config.toml
num_hidden_layers = 9
n_experts = 64
hidden_act = "swiglu"
moe_layers = [2, 3, 4, 5, 6, 7, 8]
router_score = "softmax"
routed_scale = 1.0
init_std_router = 0.0316
vocab_size = 13098
learning_rate = 0.00147
beta1 = 0.9
beta2 = 0.99
max_seq_len = 2048
Below are experts of layer 4 (counted from 0) of a mixture-of-experts language model. Rows are named router (the router's row for the expert), down (a neuron's output weights, with its number) and show model dimensions 0-223. Each number is 128 + 24 x the weight over its row's rms, rounded and kept within 0 to 255. Numbers have three digits each.
After each expert's rows: a language model's description of what the expert responds to. This comes from a sample of Wikipedia text that the model never trained on.

# expert 6
router:141081140142145110106158119100145134118140134157153110129106140112099183123153108113108079153130117135145143132127114127097115153095073093184126120140150107107164120121093163148133118128140129155095084151141167100102126145101102158152143079091107103129130143137121093147140145149148108124109151092163118120115083116134164141132141144121136127147114130119144132135093117140133148130102134109125129073135136137108149137085134113139098165131120121131115102091152105125124103123122113092171073084146138121128169081161112162098146126155118116134145165145129099075127127118156102124106165085106124157143102132171146102102154126079151124140154114066104146123120204145118120148117
down0:100126127112105160117145146117091094144172111110114099154098136126125109150129140123084144099157152167157094139123121128141109090110163133153147130168172140125108216175139099170168143196121140087178113106146125121115094125134169093119137120136114135144113119114166107152114158132103083123116141135164142120153106144125142103132128132113106133164099129156088142134134137125126137140111108119095132142112139093113121100143105113112168101090150084106136148142113143108088126130099157114054132115092097131114122133151103103107100144109153117144143157111118121162153111160124113079115144134122131120126116123127154184110135123094155118146092150170103171138113115093142148125127
down1:155144107136110122126108133163115110095161100111089150113104181144137129111132115119155125142141117131166179151122109119163084123088101160135102092114108127134133194136140183156151140144111143123108101111126131183148143140123134129112156129114104125125138154114127164128139127088097131159134144102168118154148168163132138134149093123109135112159130112149138094135104074107135144133080136161099111146150147133178138106100151141154136110139172138113173101112138149126071107150164145124113094120118173194123115182135105129145145102098125157144180110147116106114163135124127098130110119122142089157132114131173127126088140139110113142170130156131110101103120153120142077145123
It responds to: Table cells, name starts. Pipe separators and semicolons in tables and lists, Spanish-style name starts (San, Los, De, José), and the oss in loss or gossip.

# expert 22
router:123152084088134144147123094114128111145085099094130099113124139104123121118178147115120136163130110130112132168110114102107088099115135136145149105089096163093119092094140116123172156129143102099124149101156155133121144149117151107145120143103135116158150130094159127115101111136156122152092119112109119118125133162116112131143156131114144107128137139136165139143147124120124179150125171105143084165121106135163143081092107141146113122133129068088098164088111098124089124100105120090098155131121136108123119082149091158156123082126159141099150104137160127179129128106087147089176124137134132120109088194147127111139105140090111127077097149138129152136130080145104143126147
down0:188107178116140163131084113089155118122143145064113113144148090151094125140165146107120087125170120101124118137125087125131133118112091113146167128074137139152078077101133128116109127131122133121078144104154148075134135137142112087096123157141138154129109096139128121112148110135158123124102134124125121082135143123103120152123123098095161120120134177135104114149155141111114148092129167142096132115102122122100108145152105102162134169133114149126076142122122115126122072114162092128165126114142136054134155128132145106135127193087135149108129112109125108109119130127109107110161140184119124135134089164110137120128110154152088131131120125114132115137119133068120096149147
down1:142153175126130135128125116153123107142163133098148103159141113150151082158132092097156090098130136108107147079112152172153131102124076113147113144096091107121118148129085108083099162141100150138121161136090130148141185157171063149131112158085123135137130137127100117113133122136145086101160129119140121099148146154099118144092113150104100128132157160113121154111157107138104142129096180132138120143148165155166097164117098115125083143128138092110156144144134108144142112087129165130110161116171141128064141116152111120145107143109183130095134156117135098140100137108165089121096154101098157111135112125158116112125109154154135096122138124132139129146154133122138150104152
It responds to: Word-initial prefixes. Opening pieces of common words after articles or prepositions, such as dis, re, un, trans, and opening quotes or brackets.

# expert 48
router:111116118102103138150151110128167133127112150131110094113139148076142096128125072115121126144152120137079126181175163103147135091147135128135137140111117154097101121136127150106176160122156154109154137147112111074122134098048100178160140155120146156146139098091127145128117156106109168102123152103154130147141140122130111096113150120101188138142164151105123153142112107156153162139132133119119101125121129105155145138189125119131127122154115132138138135121158125166107182095175155090136107189151128135114130136136113146067112117109133131131063104139114148144111105159111113124102131082113105124134159116148114145148141135093127122092097131129132105087107119123114163116139
down0:143122104112109113152135097148134120078123180135104128099132079121132123102152147130137127109129146098131113154096146103137122142118089115110133140129097132111129135082077146100159128062169149130099109100092112155132129167115116179177123155119139111156124091089134160143112062128156118077125072120128173111134106113172139136116113170124164073140118126118105101149117132175136146076137117160137126138102137085142100130165136118151125130134118115154099127095158154158178128146149128130104140161155130091080096117166133188108123127118139162129126093109106146135146140147131121111132163129119115163108135113123121106107124118109109140134126159100130122167121124133139135143172
down1:132111115106090077133147130119156124109127130113146108106111122124158108143120146155108125162157119134133142121137129143171120112102143120140119149120152102093118122123083131101152127146143104164189132139074115139130100127102163105132099121150139171122131133123113132135174132150090118109136130133127121130107124098158107135142130077092194078083145061093155085102137151160163138116159132147118120146160132158137180089155133136141159148118128085142127133162127147143132106133146108117171096138119157085114101163159121116187138106135143102111134116126127113125113129116084140151163124108165087153131170129120133129126124131081099122084098159161115149146145173124098145116179
It responds to: Quantifiers and zeros. Quantity words such as more, both, several, many, two; possessives his, their, 's; and standalone 0 in scores and codes.

# expert 3
router:124110175149093150122123147178105092111137101153127112120150135155158145144109069139141161096100164142138146140149162156123124152179122140094149123119096127127157133143116170098147151184139123183130140123119146135138108175108106098174127099140118146141134177122106115146103122126145123125183148122122108145143124123090146121143111109109166152114149125160147158121196172131196067131102111130089130121141110152110153146135102089117119132118153147103121082141137169118129133146099146096172142124118197117123107135144102164116128133143127141118115097138136113153138134133146129149122069140128097147129134111108150140149152098150167131145124169139158104122095131126127133132158
down0:114111091097137139102123122144107088143137162114123160133159159111112083119113137129158115123081130132117119147048144168119089100134110119165104114139086109086126105144078115128102138119144175150125136098138133118076145124121135133140137145159125090165173115104123163164106149143144127114087113105141161115127150174123096130156152144126112114107122116155143161125118127079149112130150142098118138139142123120075148101115131135153130135135139111094103167057127098147129111119136092108126141155137161029158149129148151136169161101180160124104138136096132135112163138129134129132129151136080150111126150166120131140158139132145146133143126122130163123097144138162126129131146
down1:127102102110094136140149174134145104118150129146155122125135129131126123103086127166140127146144117137147098110106166133096114101080136129125125133099083130092105112087148119136119090086095121133079113113139110173091114155148127125131128144105124122122112117112100073119141166110167141104149110109120150117144107101084120127175144131118108081127112131130162102119113104143094155186146129116099072140158129156158135168147125106138150107140136110153119149152165104095179116113184119117152125120196123085088133143185114143121150136151084096140102140154120130140146146149139134101125131130138131120121112128112117123125082103081087104150155143140091160129176095167136145115123
It responds to: Names and table entries. Surname or name pieces and party or position labels in tables and lists, such as Labour, Conservative, Craig, MF.

# expert 63
router:124102126160135178143114168093136119151147188119096141149165089127099143151148151122140170118104153160183164109144137137099130163108114112126173139110110132114148142136115124128109116090117136132108095166146138160129073133137116143148142144141117128155129169166140140102126173119139168134137168131091110059128139128144129139171141136117132119126119128118152139129139131107128123101162139118146143159125141206129126157089164161131078164123172112121113116148138110152151142148179130114130150135094128118122121161110132145104105169134126116115087126087113138125144111154097139153133111112124155102143128137180134118096076117160127126139140124178128142115160130121131062087160
down1:125113154102098133116130128130109131098132153101155161126137089127176122089126126131108101160092147107127147147136150134094101111104135101105129137115116142095162192096111126119117123108116122123158103149165120150104125170131132142066153138087132112112176134153139116158112123090179152110108110096127153143158128131084103147107121147127127147123143136123197090091150085091135108105120154130115124116105162150159154106152103157133134083109153121129102162131101148179181112109119170155132089124130090152151149149147110094110129134119133121058109143128146085127128119131126143149105180115100146145160135141119100123159132163127077108103128159141109112135138125123131108101095
down2:078105105110122111128122107135168146173107166130159123132129079097130107142138130176145184085157127127079057151127133152116163156140133126184167134144136142100094136098152144155103133158089121119139122160144186152099149140153151111137129169155127071140156104170159130109108071120159117131153123103129156152124106107136135162133142113105130067123138137085142123147118123122158145124142134151136110115147139115093130090111148107152098166144158109170126128145099097131108102147105107109115109103121099116120164135137153094144126124132141138114159119116138098093140094111112151138127120147105152109100167127136122132175114159140131120125120113129118114078098103116162111160139
It responds to: Numbers in tables. Digits in numeric table cells such as 0, 2, 3, 40, plus words like took, due, according.

# expert 5
router:125132143119103115131157163161130084124140128117133153145138121074160160159125106098156151146116189112150196094136140120142118156103130109120130108116129098161091118108130103111137151133106136139146138132094108149113068126103102148142134150153119135132141137103100142136089132110095151120157091172105125143157203109125100120081129116114181123138156068148127136112133143164108146148150143101100109131143136128169183124159129107123149168128111146139163156130134133100147127138134157092118157172109127122098162144156168141146123145098125132130118158103097166171170102110112144118097087117135098140101133102110166139154153108118119128118143118142162122138152115127143140137190
down0:100109130125114140096106117168122118135120123132119061119153124148174117142147118100108118112113136118140156155140109152120153127178184148097114125138149112139150133136115078135126103173140113125136119093126126183161175144149121094146110137133129156120145150150115145134153175128172147149168109221146159129144164140098148108132099122109113075095113128091129099109109142117120153130094119107085136128153112131094116163111148132123121134132116111131110156142124100093105163089128087095145091136141124102106125154146111113079158127126147050151117105108106160109144114111117098178121140100142163090106137131134122156105127121125118116126148132129096150112135121125163106182132
down1:091155154139124160146108124098090160113139094154122132106148121126109086122130121116114109144113119103083139163108132167151128138132109134125128150128132153110125162134113091119133128126116138135127149139142076120106137132138109137148129095101151152123154068179093162108139122129137149122155157130113142108086152133142165130119143141155126126143126109160086126136169125158104154088144107157117133145132158156162115115127076124132142132121138145106117142157128126149125146093150138142086080101142132012101112154122150085108102145105098129141139116166107145134158137159148167122168108146173156114143160167109153169148144118124115161149168124137090081161134101132105144099158
It responds to: Adjective-forming suffixes. Word-final suffix pieces in the middle of long words, such as -ical, -ative, -ology, -ious, and inner pieces like vent in uneventful.

# expert 52
router:119106157141116153105112123071153137132175153062141118130139063130115154145126133165131144112142155144137166126135092164167169128090131109136126151129132131129098142161184073055127132147148132134153125153120101149086138139135114143116129108106108133147149113110121127121164123126123127110159140121197126142075151165173090202121094135101137100151123168120143160121124110132121148078150116110142140117143116147132156138157134163118127172113160147099174125142132164098114146125132153128124164101135118127149159167122158142141111140114116095122105144137123132119146106087096136140111123122121131117129134139115168137174110122095170094113105155132121109138136146102141127084144
down0:130107132136137088112098168140122134128128130163147109111109109089127124159111091104121138135109101111120135179117143128126110101105099130152148078144118132127113096081092111143136110142086139134127101132138128117100120116101138124149123162134154150143137127141136101166133133136124100157139154148115109110116111178136146138122137121140130094118160167139111096123083095103118107127120114146115110148135164137110142101149147105141189092204116123109082173155114088173151082129100108119160124132183124184140169169149117124149148110114127101156078077174110160116136092124143142119098123115179092104164150101120151082129134102133116121170134122111130117121133131168123144094151
down1:105144125138131090147099161079116134159134112148130147110144149158160118111113122115110131131109087130126148158132142126114103161083139138115105137115106127110156146157143096122127115149093129101156116122127141098146134101109139120101119134149141095117126140127170114109138131119081157144109151124161127138157138158102139114113136128117112140148079100149132096157099144132109141141175129099102092158114152131117139098140117125161139119134085137143105131111157090122116100145173155146116125137093089245087148116138155139139095138116138148147112118119069124133104106143131152170112113119158149165116104068142135142161109128133048099133142164102110157166139126165153152168124
It responds to: Quantifiers and US names. US, United States and Union in chart tables and text, and quantity words like more, most, several, both, two, million.

# expert 57
router:089137109100133088139144135153180124144124153146109118094102134131116136122160128142120103142097128131105077104102122146134118196113091103141123137096114113125117110126133171091080098131142163142131177164133111153139134164136110088114124109122110129121135117120098135140094110121117129162117133114114180134092101093138155118138159091133106127146134106156146144150165118140084138153152128122158134105148102123135090088168122131101165139187101118103092128096114101126139123130079154153121142146121112143080134153131124137101116156138146105142171146098105091125157155113127076147141131105118097114105081110098134109147155163141132097129184078160088107113103120096118126173123
down1:178160131116120142081121160112175157135111125128092150108136140118124142100114117106123157124114122138112138132167114087162169106159163157150132132142140108135137115095110147142121159141138111124128124094128129123119138136130072136116115193107117104136131122121117113098099135142147118144164118115129105115113160140128147156129092123122106123073092132106054160160125132135122146180154112109133117129106107113122158165105089101145132133147152161112142127129142138119094079145164134129113081108142140144088075129134146144138136121111139133119067102122078153137104153113078132149118129080139151168133090152107122118096110124105136137148147158144145117154207111119202146136122
down2:139118140112142102123122139114088139124134158113121144100157119122184106172116138116109118127151160136150138104144101097132089124092170141142107105097135097149155093091130168119128118150149135117150128146127141151149078104161119155130110083138070152136164136164141071131111161136098082134121096075127138166119171116166108139093125090116096134129107162109151141108139143095141107125170138120122133136080159094147100088110133123119116130153102151144130147096142153103176181176116162146138150125105154110134158085123109131133122167146137163120152142135119124135126145137116111140113124113142138130205121144148119167124104109122121137109101166139151130109171139148121155096174
It responds to: Word pieces after consonants. Continuations after a single opening letter or short piece, such as p-ond, p-end-ant, fl, plus nouns like production, engine.

# expert 36
router:183133169139129125086143123147139131168129101128143136152141080109138122119110163110123135100124120132153138140141152153135164118121131131134160153130165089143151195161122169119108101159129141137126107141167128132160117149107104133122170131107124117109112179130129136097182136070127135141134167133099112135099086125110167150167150097116170120174113168143146134163106134173143098107134095114136095137140118136125131172112154120147130139123104143154163145133148130125113130112137110107159097093113143126117141127156157188105143163170084136127073110115148137113120114107117152157083109052121134108151087100135142136148128128137174102110148123110120141114152172165137146135120
down0:157119141114151165112128166156087122102086117149123124171126115133129169108128147072155118135061120113145162122123133114085144148128084124096130109117135127165150147114106119170127110124121106202091106087116076071095085132118140160126112100146126125135118125105137161155110127129128153116129150131119134094110153109142143152115120131079118110124101137138136115136132126167132113132157174145110112163146134106164132116097132126097146108123056131103179138108103138091128168094102164112134099151135151102158119117104179098103096145111136126133121102110116129119122121114155162142130100129092132131145080146130159125098125112135092102117143107139103118143146073123144177127151
down1:146109142094111147144130173116150060126143129124114186122140090109082107132115119114133167184116112117097114109106139147120138125117106126161099147138103089178135128120167134090110152105120116111178158125151106133104129137134115141137125110126148167133111137133149096087131099147136182108151122145126114140092117146153102113144138110119158069170111155115112104147132131111173174107122170115143111183109124146109101138164097084117111138147119138122116089148100105132104130099157142082127132144137114131145115130159149112114113127101118111140120130101137139135154122097137105084142158145093155118124159125140181141134171105162158132174119184116133143100091164152123173143151
It responds to: Sports tables, stats. Pipes and cells in sports and election tables, minute marks, height units and sentence-final periods after season or team.

# expert 47
router:134132166172180127108091147121123134151150136090167108129136098095110143120095127133150121114139120136130106080129116144112115106091121109151093118115114157161121074137129130139083082158141135150127094110152135097197135142127111098105180142118150117097133086138118117094108108103149129133111084129108096106072115124142153129160115140091096136110114131096128129140128141075123105123129157110087117087124134152096145134132140120173116153125104180113105122122159157102085070139169129174122109101134129130068174129132163163134103139105106091152110131107127123108109125131124130128113113110149121118106150094106146114096122151136131136162135128122088184139106101118111097105120
down0:156146132127170149101152133128155158125136153141120125130138090116129178136135132105131120129082114150126115106131137095121097135119143163147124149133161126107148165087142107154130037116104129091178094140088113135142092119106158174097149113117115124145097103138128117164129147153146142156144106151128141117161129138134128096122167174144111131146128086114166126100175124107153116071111166149129204123142153159104127107134154093114167136143143119146150128127124126155112133148112115095128129139140134095167162154122142178135127156148146167149152141157110171100112130124138190152119125114107109107102143171126126111071129149122122129107094156156119146159103153147139108147113
down1:103155121146157150131121136100136118146123121133152122107108113099091095099086123121122104136131130140144133144127122153131138116076096154100132114115160116151144076150123150129146173126128127147082122090146116151123125090107155075082110118168079119123136123119147130115082115095109146141137143096126104154111105153144128123118114136109130085105162132157078147114094107125123153114126119091151109129110153154130100163148125190108160141150129151091132178083142136136105127126178121089127157121131160161111132122092099115113106112132114121101133128105163149141109105152105106097103105204118065154141140130131183105112128093128115099127125133176116113125148073145083124110140
It responds to: Music article sections. Section heading starts and table divider rows in music album articles, such as ==Release==, Chart, |---|---|, and capital initials like R, M.

# expert 7
router:072088133141115067089158104123127119098137097165127105135151102136132073128155144127150117099120147133128146111176127175163147105096129105131128125071103106109139111154138154094127096118173127153135130106170100121157134155135135116136119110117147161111117158144123104133108162101159092149137152098120165171079135132158171108109121129057139097129131135139098121158155146110138124081122134125100117160150087145175128133159137175137121128136165112105093127124124143143096103057083150082082120087137146120111145128116127106131128119132136159155151145127119158098107120109136126113137122100144131116160125127140102139135144100143116107145138126058114144137129113121122126101140
down1:142119122109106136146165147122098153151102122176106100132120077125147112162181136157135142155122148164156136065144153128123153138136121117108126112131159154131145114118108137116138137136107114153103164115157158126148137113097124127160156150080121131135113118125073129124163172138121144199123096146153131113087130138154096139116097118096101142115112139135149121155120110144053155136124189126133133174165122079106128116123179160136144158142137145144153122133128167152121182171103142161137128112143174117192129071116136117113140124123124114127154147132104138065145117147124192135160145124124126153135150153113160114130126159119113142143132166140117127120108131141151119127129
down2:128134080091134153165109138122131123171158096116145105120070129130110067096108152142167133177146122127118118165108149125136129103138120111141113116139162139130120129114168151159126137149180102084116148113140106118118165145174128172168104129126147096149146119096123127110104105072113099137132139120086131137162116100104122119156107138129145123149147153130130156121188094147092105163110082154144108126102126105132099107109155137109093119155134098141130148131105127102139131078126157128087143138124120095140098147145143114147114125149143072153122141128162145101132094106158129123135134175127163115155104093114135122120078077122152109136123160134136079081096093114127095111109
It responds to: Table cell separators. Pipe separators and numbers inside sports or statistics tables, plus unit tokens like m and ft and semicolon-separated zero lists.

# expert 39
router:133118146133098122081126093137115126106121131105141161147144128139100087131120135116110125147115102157144131129118122121132150083152159130100143098132150128093127110120137148123163120132109129121134153120149114093143132088122196133100120132169135123125078103127117119143115165148102085127119110114131113169131102128139124122121124135138140121137105132114107125105132100077137109168152115166107182139131119149142153127151134156144168175092139118124108111134100110114129107133120122123124120132136143102067113140148127098113101099132210143127124158123133113113144172136111095157110146142153157075144180153086096112123196169166125088134161128075095125175122129141212104121116
down0:114132102144145111093144139138153076128119098104098118130123137134148098116107144130165105119137086094146114112110133096106135117102156174118084133162115181142088149120135115119130123098117108129131160146092126115123131104121159075112085128127094148101147170126128113150127184155123133099128154121127103110125127130161128100121103122115112114103155133114159066121109112151169135113149183156108135129086090101134103084131119082094141089102116088159117150119156138113095133077124139084123136127095095200163130144128118099083078136138122101115125128124122099086157135146098102155095122123101112126093125105131135109137111138131142124108123128099101118170157123154110169105116
down1:151143122103145124176149131103125124144178127112153120148125086131124094123115135120098086107134108149153103119109132157122129127078149118121127096149111133115099135131122152096129108141147135110140109128117125136095131087129154103147118087082170116136148096117142141167151103084161150136093151137174138098106161085146118076121099130161112136144138131092116109124129109139169125069127116091141085105124121106155151128154077145120154153091109148141119181142116121105092110133146126110113100105105049138154105092123176111129083139111160137152100111112115133135122117123118153121139144067136123090127138090136136089130093107076097125103166149096140151109142105118122139092117
It responds to: Line and sentence ends. Line breaks and sentence-final word pieces carrying a period, before headings or lists, such as series., ation., s.

# expert 34
router:136159120076134123140112119146187130145134128130163107141113145098124089147104105146139144107123093124138102126112114073155122147125135127149152150156114155143127150107157144099140105120145095145139167099116167132189129101139107093097112144147149128128186151154090116110130135097103120139146070115143132123142124178126121133134142119171153163115149149125109146122127141132144128130094142103115118109168135165113100088142094149131108124114116114117089169120135138135157143137131118139149130140151109114133115171069138105109090143124149147127134108128113125167085142152123149159115121117087135126133099195162097104148143163107184135108114125064103144169070151094099116088119
down0:139157133166132166147126172104087097074129126129181159138150136115095125159135125138139153119128110169092127162136105143105135132117090138131146135113125114132138082107128165146183120124074138095148152122169113134134144153162129123165119123133151136139143117123120112142172118093126142094162120115152176132127131138106133158119189158083144161107134080147159114114183090075143123126157087116155136118129127159109101127159144139145121112114122121085146088107131132149101116146100163113126145126120172102140128178134103122118148105132179095134126141122141118127128099142121119156124168113120099114108119163094114157135159124096138117141153124140164110138123076104166102141065
down1:132092087127126139123123094125125122102152118107112111127113141168170126147094151108163100138163173134169145129166172115133132151142109132133176127118126140081110170136117107159148125158120119116146097136110182128091117151102134110132110130130115096191138127056152111136126108120173079102142140135122143147100158141142163156149157131114138100117154132087132151127177131140122106153126159182172146126128159124132113181153095127128149140143135105149123137156109094165167127124122149141126114171138122174126129134139125147143151129167110108145138154081116118097158123115188134117128145136097121114080116086118145083119147100132141080107152126112120130154137113148153158098095
It responds to: Line breaks in lists. Line breaks and dashes that start the next field or item in infobox lists, such as Genre, Length, Kingdom, Starring.

# expert 27
router:093111131120147127105105127086153127132124142130111117151114116126148097112115150122117117123115108102119118073090124114121190128134186083075129114142169106135131118171116118145155134134119134109101177129119149130111105143126118126119121129111088095160125140137159091128148109135162128119082153110104130103175085122140063134142137147164121127150132137136112118124122144118107119147125060140172124129140090094146133124167125166131093130124075133183120132150137119126155073111115147100140126070179166158132118112164119113158158121154078145105101115114133161109100117157116162125108128137112124122089134135151117126123131139152109127143148171175126144150127146148097194106115
down0:161100130104138173146131091146144152149097114098125161151146123127106115197162094125146131092175137152119127123120130129123143117111127097177148159082149159115107115114183112122126119131137102133141141140157104164144103105133119107128116106152133139122166127143145110134132169189152147101121144119121154102149137152106179153145135130137061112124101153164141145105137169143121148091109135141149121115078110108118092150115159118091123134141126129098132105111123164128131144099179134076137128115130122135105127123162107092141163146144083096090177112164094113159131164154097132132113142135130125147141124139143119139138144143133157167080098183155093170112136117116147128167139
down1:125103126174136096109151098158136113100130154124130151131126189134113156108116121154138089131124139133137156104139114142110099162185153146113104114143089159141101148124133134106097138156133142098079115162182118060129162116143096105129112124109115173120117140092114138142139140152105117138132106143110127135135153084171101087156152159155126117158103100126100184107169097125148141157156135154157103144124103130111128135156127162136167138107159166120078149138079109122106143110115105162097078142134156128149130140116114162112070112134153144188105135134145108114132137077174139101136136104159116108097116123121118119116135147127116117111092158115136149140133143149173138124141
It responds to: The word of. Mostly of and other prepositions after institution nouns, such as Corps of, Chamber of, Army of, under, upon.

# expert 49
router:121157083152093118097151073133117139126157138096109153152135146084148149120104152114103137169135097162105132121138135163139125154161104149120093120192132168098140161092062133116169112137122136155108111138143122103125199118116110127156114128126186108134106101153145116112089149108164128133109163112161144155136128132084135114124143131117149134169185141118132130144136137142130155120125120157167129108127095111140123166125102175177156137122128140138131130068097159121138126093117127082141063126160100160153105085115099154109126158086130112132120103164121155111138110137104107145113115160143135114146097095127102141149105139110117120105127115121111141118151115136137167125136
down0:127107116124138144115111138122107117108106120165121115134135088068125143119129107138127118141121139124129112152095132110106102174090109140156128108100118097114148124054085134147120150148081166146175140101163099137149174110151150156135137119167160169155145162161123136133106092149153106082139107120158155114144116154139153104180126145100110138142139117196169106146123130124116142101121133152141159156104103118138151146097111133130107130092117139112166095141125129124102125120118128113152115147115099080121156133109103115163140157099120147166168160138127157150130139053173082105119124112144148169079139100133127139162132123118128102089115143113135141127137147131159077115150
down1:124112131135106154150139086093118085126128116102146130130157126134156116114140124134144115174128126126132090121140120118157114122124124120143077126121117154116118138157094118156159127125142081142143143104130159146171139145115116112138110138138112134109136109126063107115130173126136114110121127120142088100113160132116153131134126072155084126148104151194075136133185127152130156109136133140103103149151129150123088046188132126134178144147115108114100122122123146117129155107167176146084122147085132145151126134138106146112108124090130118130113139119131123126142121196096145132089153108124075141164137107095177117181145125155085133099138153087129152138137145127128093124092
It responds to: Comma-ended tokens. Word pieces fused with a trailing comma in lists and clauses, such as individuals, lines, Rome, Battalion, plus and.

# expert 32
router:133119122172105127145111125111168153154139108136119118113134114142131106120139120137094125159179154138145106112180113164172140123089091078100118116136104093144108154096108110108137111119182091165136156122122122132136150118122157090137107145122137093136125139144145125136130155120098150138145140140073210108139137126153119136143128147125105116144115141156128122075149139121115139119119166092154142164112088149151117118145172127130107125117183115084072115160068108141078138123138115145130156135121149104133134127117104122126100145087165124126170173109088107155123149126069133118152113176132114134102118141118102128138103121160151116156097128096087131158119125076108135108136
down0:141126131099135140123154070143121115136152151122141127081146108123127175137112148159124158135111135139103144087130110129116108125110161161112099095122142146086130077130103137098120130101131127190078121156102137117094176106168136100142102119119117086123103151164140080102114148132186118132132176143122107118135138106134141095121107125080105158121121183106145127106143137106090154126105103139122149129089136110148094134121135112120130105139094136119166151135178147105168152165146160124094154150153155150104131124118191098117094095124160165158130088140113119121162146145077160121134145129125139149098109150132137130130144110157085104152111107093148107122116139123121094132082
down1:126126112161161117128084176123116106126115112082097120128180131054125125133147117127149183153148106131124125124132153140159092144135114114118129107098144156076132146078150131117091135110171126109142145115142158120114138114145177167140136135135133123078168108146142122113123140111120066130132097131098176120118136133148103123135136146095107119122159108170145112128115133144147126118098116098132103131139143140098136098152150106115174106171104147155091108103146133123140149117100117119166155096137175182109083166147118083169118153141157124146118132106124150143179111165143146099144141171132118139111132143156101073102134140121143122173136111078144122143116110145130140126166
It responds to: Line breaks, word-internal fragments. Line breaks in tables and lists, and early word fragments in scientific terms, such as biochemistry, psychostimulants and hydro-.

# expert 56
router:129114141146141103141129157084127113155162156102138124151135096120097133157119143095134126111125132154160155124169141136079139117121134123111165108119133121103164095162158129111095149158103153116114092101137166120134140144150098132135138119127134130110151143159123083137138144120122099186142146129153052097098137105151180212196145128142107085107074181109173161153153126091135102117150138132108151148161096153135140138120133120092109132115135105121147124135140165135128088129140138163137121118102119101130172126158129113130142152132118133143080132094157104120175123116112132124124149083159152109134153110134173137113098139115150125146124130146135129122157129161116088084110
down1:158147141139138144137123133138135133122115096082103148094147100121133079117132085112075103163130151126109131110115134116154152121188149126109130119153089165104097176119099124128143106104110117127136097134121136093154122110118138140124100157078103145091139121131111132124093128154140151158123200174132175095092070174100165127126147137121163110142102155124148118165160124171099127132110132124123113109158154080131111144123101116147157141146103124110140135156154155146106084119083078116117120111138105092148149102110123167159165151154110099109161124101099095110124093099139139149151092171140174126142135118126144138120127119121097143098141144109149122119113119131143164103091
down2:172130175153108161137111108143173099110114111163087139100150159124159087093119075116079111137076125159150171104144101115124129131109132140155106142115148201155152131086141153113138108146089124140165153085131103107176158126116134150119116121113130107137115190144095144132137109116126184095113093153123123105084136166088112102123108084146153155114141129153103104156139135142110135150133120136164136116110114078129102134137120101112151116146113084101123134099117155134111135110125113146077101140112101149078125158136136121133151103115111123121115155150122099123107117166145094155121114143119084132102111108145120121155089112156142139129088119133166102121132146137118088126135
It responds to: Sports terms and stats. Sports vocabulary and table cells in team and season statistics, such as League, goal, coach, rushing, punt, MLS.

# expert 2
router:128131162156112143070132123124142096144110120131118189114136108123163130112081128121131149117113192129133166137148090121142136139149108133087127136125121121142127118108120141092147115107093112112135109110077079169120133103150113161129144176135106162103092127102097162138111086132128098124123094147152159130151140122143084108092092162126133132130092172155125139060140163183138111134110114102135120145133131114118165142112121132111157108083140148130142144131068129090145141142107163130139122167112105137126140139128152117135117123093148125108142127135121131168146139115115111086130086112142149145139183091104149123147111082127168089142114083124170094131140079115172137133112
down0:140146151079122134144099114112098115124114169180110109148109139129162128157159149154119122186156116141123113078138135093095134114146103135114135157144099102122117128123133113129101131085099110126105120087078122125102107102165124180108159126124141105128135102113158109119155104132110111103116115124131120124133117116143133102093143130107103119105141135146126087082107133119128138125137091130088096109132123130129089103071129118144111142094120135150149166112099107155106133187085144116122098126110152037095135144125120100122131139138128119127073115084109146139148099089183130134135133123094123167106154094112101094151087085124151100108114111131092135129072115153119119115099
down1:144141063102111144094146121094094110157155141100143098149133148145127161121141139145125083100136125135126103125093161147102072116123131140102101090110140115147128148104116080178134127107141162150144165147125132114113144147115142166098168085156126078132141128134116111093133169177098108108133124149115147125155149151132148077146143123167081127130115092112125123133101116121129158134141097133092128149131155128143138128067142121134060107089142122121096115113099115106119121127105117142142124136124118068130147133138118140102136088126128152160114117165101185120170134097162108103155089146151155128115129094126117096130119135142074116099134123166085175133134122106132144098120
It responds to: Adjective-forming suffixes. Word-final derivational suffixes and nationality adjectives, such as -ist, -ian, -ical, -ary, -ative, and American, British, political.

# expert 38
router:126127105107121148120122105141120143096110110108092114166120165164131093112144082103162135173110110130046136105112106138125127128163153176143132137163127123107149143138139124148151140085118121138100145163168121121102151103132165138091100136128125114143120129137140102107135152140094078107141107146144116180120126144102117121146143123132100126137106143111095139121097068109116101173170120123109162094116139100135186101131084082109147092110129144139134134150092155121165132139154103122154148115144125097144096125142140089136109158161181139143133165153140105103126082156132116131070138118127120107126150148143100150134190115119113125163169105098140103147140175150118132140143
down0:125136128124119128114122121103129112072130091149124107121115109127101124090193111160164088103095114106112069126085139103125173111112166156098128142159134099118128124120133136128145154115139136122122127096143117134178149111144131116137118161150150117087114126074157126147118138111095166098158091088148131139180163140187159116131114106104106138077142134116115124139107123170149150108129112088116100098103114080071128180095116163140145108163108127133110111171129156131110112176118142156117124142139106114142102138112126080084106142137145118148110123147117148136123137119166095128151123087097159124129143125117166130144073131155115140125116100114150167090094103127125132121111
down1:111126106157117085120157112112147112077121168157066125101100169065145169116070135156116104132154164173117157168152119154125166106122129118118193143115143113157128106138092117087122116137151132127138143155138096161144131147121144146151128163192124149130143132117160131108170148104155106127124131116101182143151136106117127117132124124111105137120127105126088116106188113100109129118141075118137135120126137148112106122138143129123161109142137115099126163152160130111138160124160118110127107116122148099116186109138138142183126131156100160109142152132137124101132136101129069096082142151140136093119122126117142107101110119152144067152139116123108108109158163099132114131149
It responds to: Line breaks and table pipes. Line breaks, table cell pipes and sentence-final periods in lists, tables and section breaks, plus the uch in Duchy.